Weights of a small mixture-of-experts language model, trained from scratch on English Wikipedia: width 128, 160 experts in each of 12 layers.
Below are experts of layer 8 (counted from 0) of a mixture-of-experts language model. Rows are named router (the router's row for the expert), up (a neuron's input weights, with its number) and show model dimensions 0-63. Each number is 128 + 24 x the weight over its row's rms, rounded and kept within 0 to 255.
Before each expert's rows: "gets" lists some tokens that make up at least twice as much of what it gets as of all text; "comes after" lists some tokens at least twice as common just before its tokens as in all text. This comes from a sample of Wikipedia text that the model never trained on. Tokens count by the router's weight.

# expert 25
gets: " ", " (", "-", " \"", "/", " re"
comes after: " |", "|", "}", " $", "1", " an"
router [145 124 124 156 108 143 113 148 137 157  75  92 101 108 146 124 126 157 157 158 149 121 140  90 122 142  75 105 154 136 115 109  99 123 143 121 128 142  89 157  98 137 116 155 149 127  95 121 160 132 116 122 127 104 112 103 146 184 143 131 158 147 176 136]
up0 [168 128 136  96 149 138 101 139 160 140 129 117 124 110  98  83  87 152 128 142 144 133  93  90 108 147 115 119 131 123 104 101 120 139 153 123 107 145 118 156 114 136 125 149 130 136  78 100 180 132 130 111 122 125 141  94 144 109 133 121 125  71 137 152]
up1 [102 155 158 154 146 153 155 131 131 141 113 125  91 166 119 109 142 133 159 174 159 132 139 129 158 139  54 102  99 123 127 144  90 120 142 128 177 145 135 140 136 106 108 114 118 146 133 139  93 124 158 129 130 112  99  97 161 145 109 132 159 160 137 123]
up2 [137 175 151 136 137 126 119 131  89 168 143 106  79 124 157 144  75 131 147 115 135  72 134 141 110 130 116 140  90 124  82 104 121 129 106 156 161 111 109 146 101 150 154 142 141 131 100  83 166 104 126 115 129 149 105 136 126 125 173 131 157 112 162 133]
up3 [148 149 152 147 126 127 135  99 114 140 115 144 149  90 102 134 105 128 152 177 103 135 105  87 139 103 128 129 110 124 156 146 139 160 133 118 109 114 147 114 125 111 105 122 114 100  68 112 176 164 177 140 114 144 169 139 123 196 161  87 126  91 162 144]
up4 [154 139 160 111 113 181 115  88 109 100 160 111 130 141 113 116  98 113 145 131 126 132  99 143 152 159  99 140 156 141  90 124 141 120 154 128 135 128 169 158 116 101 120 141 171 143 106 132 113 172 101  91 153 125 126  93 121 132 169 113 147 145 164  96]
up5 [124 118 163 150 132 132 132 125  89 128 118 131 100 105 148  97 123 113 145 108  96 145 101 135 140 129  69 114 111 111 128 140  95 159 119 144 127 129 187  74 108 119 160 132 176 142 159 178 137 121 111 119 123 116 124 125 126 129 111 102 161 157 130  99]
up6 [155 170 124 143 111 132 149 114 134 128 112 174  78 156 104 147 136 149 143 183 151 127 142 174  77 158 129 145 133 105 118 143 119 101  97 120 127 122 136 161 162 117 130 116 119 116 136 154 149 123 127 153 140 110 117  72 120 143 145 144 129 131 136 125]
up7 [138 118  91 133 162 163 107 121 134 141 106 185 126 122  87  90 113 124 117 164 120 175 149 121 159 153 116 117 109 111 113 150 129 129  82 111 155 135 143 112 135 138 133 138 119  80 136 132 158 101 135  84  77 146 106 112 112 104 125 145 129 128 158 130]
up8 [129 136 115 150 136 140 124  85 116 118  90 159 142 118 116 140 115 158 138 123 169  74 152 105 110 167 106 139 136 123  83 118 128 138 155 128 145 123  78 120 130 113 111 133 159 109 104 120 132 132 120 148 109 100  68 131 168 176 114 109 154 108 128 140]
up9 [121 147 193 101 111 115 123 111 152 136  90 169 115 136 127 137 167 102 116 119 157  77 136  91 155 128  99 107  83 123 168 140  96 162 139 106 126 142 114  86 130 150 108 119 135  92  93 122 117 155  95 134 158 140 123 124 153 147 157 110 162 135 172 114]
up10 [ 98 135 125 133 110 116 107 145 130 109 100  95 147  90 169 138 126 132  97 125 162 133 133 139  95 122 101 135 137 126 107 139 145 130 111 170  94 137 138 141  96 136 139 153 104 115 131 190 130 106 170 108 127 106 136 140 162 153 142 111  95  92 182 101]
up11 [113  88 148 142 137 113 129 127  99 140  62 118 151 161 112 120 130 160 126 102 131 143 161 104 133 101  80 147  99 120 131 160 126 113 132  99 135 137  85 148 104 123 116 143 154 134  71 112 121 120 148 140 134  91  66 167 119  91 192 110 133 170 143 117]
up12 [125 106 134 122 144  95 108 121 193 160  64 113 167 100 131 117 157 188 125 120 161  88 154 140 159 146 128 115 114 181  94 116 115 136 111 126 118 129 104 111 132 128  91  95 117 152  95 119 115  61 129 123 162 141 125 118 121 105 130 142 145 163 172 151]
up13 [137 118 115 103 160 154 127 134 110 114 181 122 147 145 108 141 107 163 110 129 143 131 148 149 132 172 157  92 111 121  69 140 117 143 155 137 102 126 112 151 119 114 143 125 105 155  99 120  90 106 131 120 110 139 140 109 106 105 166 130 121 146  99 159]
up14 [159 119 114 100 134 147 150 114 125 139 150 138  89  97 105 158 110 120 115 154 134 122 203 109 133 101 110 133 114 127  94 107 141 114 113 128 150 111 110 142 140 165 126  99 138 122 142 141 137 112  93 130 162 150 196 125 131 132 149  85  97 143 126 138]
up15 [152 125  96 157 149 116 128 108 143 126 118 158 153 142 135 109 143 146  79 160 141 150 139  84 162 139 134 115 126 143 145 140 139  70 124 158  95 128 157 131 139 145 111 109 105 128 150 122 106 100 128 133 110 164 103 147 164 135 149 161 109  97 130 110]
up16 [151 108 120 133 137 108 149 142 116 143 168 156 164 165 128  90 128 152 129 126 190 129 123  77 104 125 120 158 119 128 153 102 123 152 126 192 170 120  83 121 116 113 125 152 147 144 106 160 127 153 153 115 105  95 125 117 123 128 156 141 140 146 156 112]
up17 [136 137 109 108 144 126 115 143 141 135 135  85 118 142 118 124  84 149 156 130 100 122 162 147 151 141 159 144  85 153 131 184 122 146  95 120 129 151 156 125 117 150 103 163 187 140  90 114 107 147 137 112 165  99 141 115  97 105 118  99 150 122 132 108]
up18 [122 108 161 147 124 132 139 122  85 154 133 146 147 112 129 133 108 153 138  99 137 112  98 103 113 144 107 131 102 112 143 137  83 114 148 163  78 137 101 159 166 161 140  97 119 178 100  90 136 146 182 126  90 118  97 105 143 135 141 152 141 106 114 115]
up19 [153 108 126  97 141 139 141 121 132 131  91 130 141  91 167  97 170 123 120  94 126 118 176 108 109  99  90 119 124 111  97 134 139 121 149 136 127 141 113 123 154 107 154 122 129 142 103 156 182 131 106  87  94 124 102 112 136 121 112  72 117 133 140 142]
up20 [115  86 131 157 103 123 120 105 135 115  95 130  99 129 167 103  81 116 102 106 152 140 119 134  92 124  77 122 121 135 140 140 118 136 120 140  72 128 150  67 130 124 104 118 131 112  95 114 174 134 132 129 111 105 105  99 143 101  89 114 178 104 167 120]
up21 [144 116 162 144 147 115 156 144 129 141 152 139 119 130 106 127 139  81 112 156 109 149 107  93  99 132 111 130 103 146 118 122 192 163 149 183 117 117 151 148 100 125 125 189 125 128 114 129 133 141  88  98 132 103 150 108 136  96 123 147 111  98 165 165]
up22 [166 121 106 149 120 158 130  87 119  86 115 128 144  96 120 143 101 147 135 129 125 121 118 132 114 123  80 124 155 121 125 151 137 103 127 101  94 110 129 134 109 116 116 159 128 125  93 109 146 162 143  67  91 132 101 110 121 100 125 125 130 112 187  84]
up23 [113 132 130 131 133  88  89 143 117 153 113  92  94 141 107 187 147 144 142 170 131 138 159 120 118  90 124 158 119 124 168 132 123 153 141 122 139  70 116 125 101  86 150 126 112 112 172 123 140 133 123 112 127 106 136 125 134 160 105 135 169  71 167 154]
up24 [128 146 126 137 106 146  85 139 163 162  89 136 136 156 152 103 107 130 153 132 132 110 145 138 120 161 152 138 122 105 116 123 146 171  86 150 125 116 150 120 126  98  81 128 135 123 102 196 110 131 150 101 128  97 140  89 128 156 178 144 113 123 110  98]
up25 [133 147 118 167 139 178 144 115 113 122 148 129 132 151 107 140 124 157 145  98 138  99 141 132 110 119 115 172 107 115 138 119 108 137 143 130 105 121  99 139 113  99 129 180  99 149 147 120 137 110 110 127 139 127 140 148 136 109 111 138 149 128 107 174]
up26 [131 139 122 116 149 147 130  83 142 172 122 149 144 108 138 112 138 126 148 128 142 122 138  83 112 113  72 119 151  89 117 131 113 182 126 162 123 128 111  92 154  87  81 139 121 125 131 119 167 193 136 166 111 145 110  95  91 140 149 133  90 156 154 119]
up27 [130 123 147 107 162  91 130 116 108 150 118 138 114 144 152 127 137  75 114 133  92 124 120 167  84 107  83 141 162 135 127 172  96 114 158 117 117 159 124  96  96 114 120  95 127 111 119 119 124  99  94 115 169 120 123 141 147 130 123 160  92 118 131 133]
up28 [115 152 113 169 144 128 114 140  83 148 131 159 119 115 121 133 163 108 157 178 137 105 132 114  97 131 107 119 107 115 172 161 136  75 105 132 104  91 123 116 154 135 173 134 147 128 118 109 171  97 134 102 127 127 131 140 145  94 112 111 183 107 137 134]
up29 [119 130 154 126 108 139 141 139 101 138 112  73 129 112 134 103 136 140 138  84 111 110 169 121 150 143 118 126 164  89 110 129 104 116 101 150  92 115  88 108 124  99  98 134 140  99 110 133 158 142  80 132 158  59 122 141 135 157 141 148 139 158 120 137]
up30 [150 131 105 144 154 157 132 144 132 125 124 171 132 194 146 140 132 133 109 148 133  91 118 122 153 173  94 140 142 136 125 141  84 147 130 132 103 136  84 111 125 114  99 129 144 124  96 133 183 136  80 136 131 131 152 100 176  95 110 135 104 121 156 126]
up31 [146 146 177 146  86 140  87  86 111 113 105 169 100  88 145 102 112 143 156 148 120 132 111  88 143 115  99 143 112 128 100 123 124  90 139 141 132 131  72 117 104 118 152 129  83 115  96  93 174 141 128 110 141 100 132 159 141 114 127 162 132 119 178  97]
up32 [155  97  86 131 126 155 106 128 102 144 157 127 154 115 163 162  94 120 133 148 125 141 108 131  86 121 148 157  85 124 132 112 111 122 107 126  99 139 139 164 116 131 113  93 150 136 110 108 136 140 137 146 134 183 126 166 134 157 174 130 174  91 140 118]
up33 [125  98  83 139 165  89 134 122 140 138 114 150 140 146 117 125 108 139 134 160 136 106 131  70 161 141  80 165 108  89 163 155 126 131 126 162 141 150 125  93  81 146 121 149 141 130  94 167 165 116 162 117 138  99 135 177 121 130  96  64 148 134 124 142]
up34 [144 100  77 138 118 151 131 105  98 143 130 152 135 146 117 138 140 154 108 137 122  97 113 135 120 129 141 167 109 138 147 155  80 107 107 130 113 137 112 158 122 101  82  79  88 119 109 160  98 150 155 124 119 127 138 109 107 184 129 129 101 111 129 150]
up35 [ 99  83 122 123 182 171  81 156 151 166 101 136 126 166 103  78 101  60 140 137 114 137 133 129 132 126 102 157 106  91 134 137 126  70 135  79  95 127  92 116 124 165 134 137  81  83 127 168 151 154 116 162 109 128 129  98 116 110 127 127 145  93 124 149]
up36 [130 136 100 156  77 134 100 115 134 129 173 141 130 123 108 117  97 115 122 127 142 114 146 130 105 120 136 141  86 127 105 161 126 121  96 129 114 105 132 185 138  94 105 119 111 102  96 121 139 149 140 140  72 108 151 111  91 152 102 109 108 126 141 121]
up37 [146 179 106 113 112 192 124 123 111 115 125 142 137 120 135 137 113 104 134 153 113 135 122 130 145 122 116 111 135 119 105 166 158 174 108 119 132 144 130 126 113  93 121 120 132 110 141 168 110 112 128 173 132  87 168 131 146 181 114 102 117  85  83 166]
up38 [112 156 162 140 153 138 137 149 113 142  75 137 153 130 114 142 122 156 118 154 114 110 171 137  98  89 165 141 115  93 148 143  90 147 109 147 151 122 131 163 124 114 107 116 135 103  96 114 125 114 102  71 167 123 109 109 111 104 150 163 128 170 122  97]
up39 [125 109 109 125 146 134 104 119 157 170 139 155 120 137 132 107 150 147 150 163 128 133  99 120 111 133 169 152 137 132 152 134 113 153  92 177 107 181 145 150 142 139  60  74 109 138  93 103 112 133  79 163 139  93 131 154 145 139 118 142 148 151 145 104]
up40 [119  87 125 129 134 166  83 110 103 154 139 159 140 133 146  99 159 107 160 107 169 163 147 102 132 130  91 147 118  76 101 151 135 150 162 116 135 152 114  97 100 126 125 144 107 135 147 163 173 123 152 127 140 129 111 149 121 184 154 118 132 111 133 152]
up41 [130 119 152 114 144 144  95 107 186 124 155 147 154 115 136 117 117 146 107 130 192 115 131 121 122 107 116 101 114 111 117 118 103 138 144 134 149 158  74  99 132  83 137 170 120 146 103 167 134 160 118 125 147 150 148 111  99 129 141 135 137 124 155 126]
up42 [127 146 153 159 107 157 113  94 105 124  97 167  80 143 127  88 103 114 101 126 165  98 139 133 139 122 119 138 138 117 148 153  93  85 145 104 134 134 120 118 120  89 108 124 144 148 121 148 135 128 134 108 113  92 148 120 109 153 131 129 113  47 154 184]
up43 [135 147 154 156 132 125  73 137 123 110 124 162  96 113 102  93 124 171 159 174  99 143  92 157 115 153  94 120 153 109  87 101  83 100 127 152  88  98 112 133 140  96  93 125 108 142 136 122 169 121 114 122 114 135 140 117 144 138 133 148 143 143 167 109]
up44 [129 143 157 144  74 116 125 159 107 102 148 176 136 149  89 159 116 130  94 114 137 108 165 163 125 139 122 121 103 118 106  95 138 154 105 150 113 119 107 110 118 146 127 152 121 153 105 129 128 112 145 153 118 110 125 154 101  98 139 119 141 156 125 135]
up45 [158 140 123 106 151 146 131 105 145 173 150 126 134 155 129 163  84 154 122 122  70  71 141 143 143 134  74  82 126  98 167 137 114 107 149 148 149  97 127 137 111 123  94 129 102 101 126  99 123 157 136  94 159 109 134 124 144 122 132 127 130 154 142 155]
up46 [201 145  95 128 170 113 123 122 147 149 141  90 122 155 177 146 101 174 154 126  85 129 131 105 120 145 117 136 114 124 119 118 157 121 127 148 112 169 123 116 143 132  95 128 111 152 114 123 158 123 143 158 107 111 126 164 118 124 133 151 138  86 147 116]
up47 [143 159 113 137 122 100  98 124  82 119 111 136 139 111 116 143  96 146 133 131 108 150 141 117 137 121 111 124 121 104  95  87 126 137  91 140 131 178 107 150 135 120 117 118 102 107 164 106 144 133 156 104 135 128 113 139 148 164 115 148 111 124 127 122]
up48 [156 117 134 140 121 167  79 139 146 119 122 105 108 157 112  89  97 137  84 156 123 120 100 142 129 173  76 112 127 159 130 178 103 122 125 119 103 141 140 106 131 133 134 127 135 119 101 123 159 119 138 124 111 141 161 110 157 139 123 120 142 158 205 113]
up49 [ 93 133 130  97 133 134 142  94 153 114 122 130 136 121  90 125 118 175 144 136 102 146 116  94 152 146  69 109 123 162 102 132 127 141 110 110 117 122  82 129 149 142 128 117  89 117 138 130 156 133 135 112 134 122 127 122 120 102 143 105 166 142 108 159]
up50 [118 108 130 140 150 130 156 145 187 104 121  68 118 142 108 144 108 128 154 138 152 113 143 143 136 135 111 114 101 121 127 162 149 117 149 113 134 119 169 110 174  92 109 163 110 146 163 129 178 128 108 122 133  94 136 136 100 149 121 141 129 119 152 117]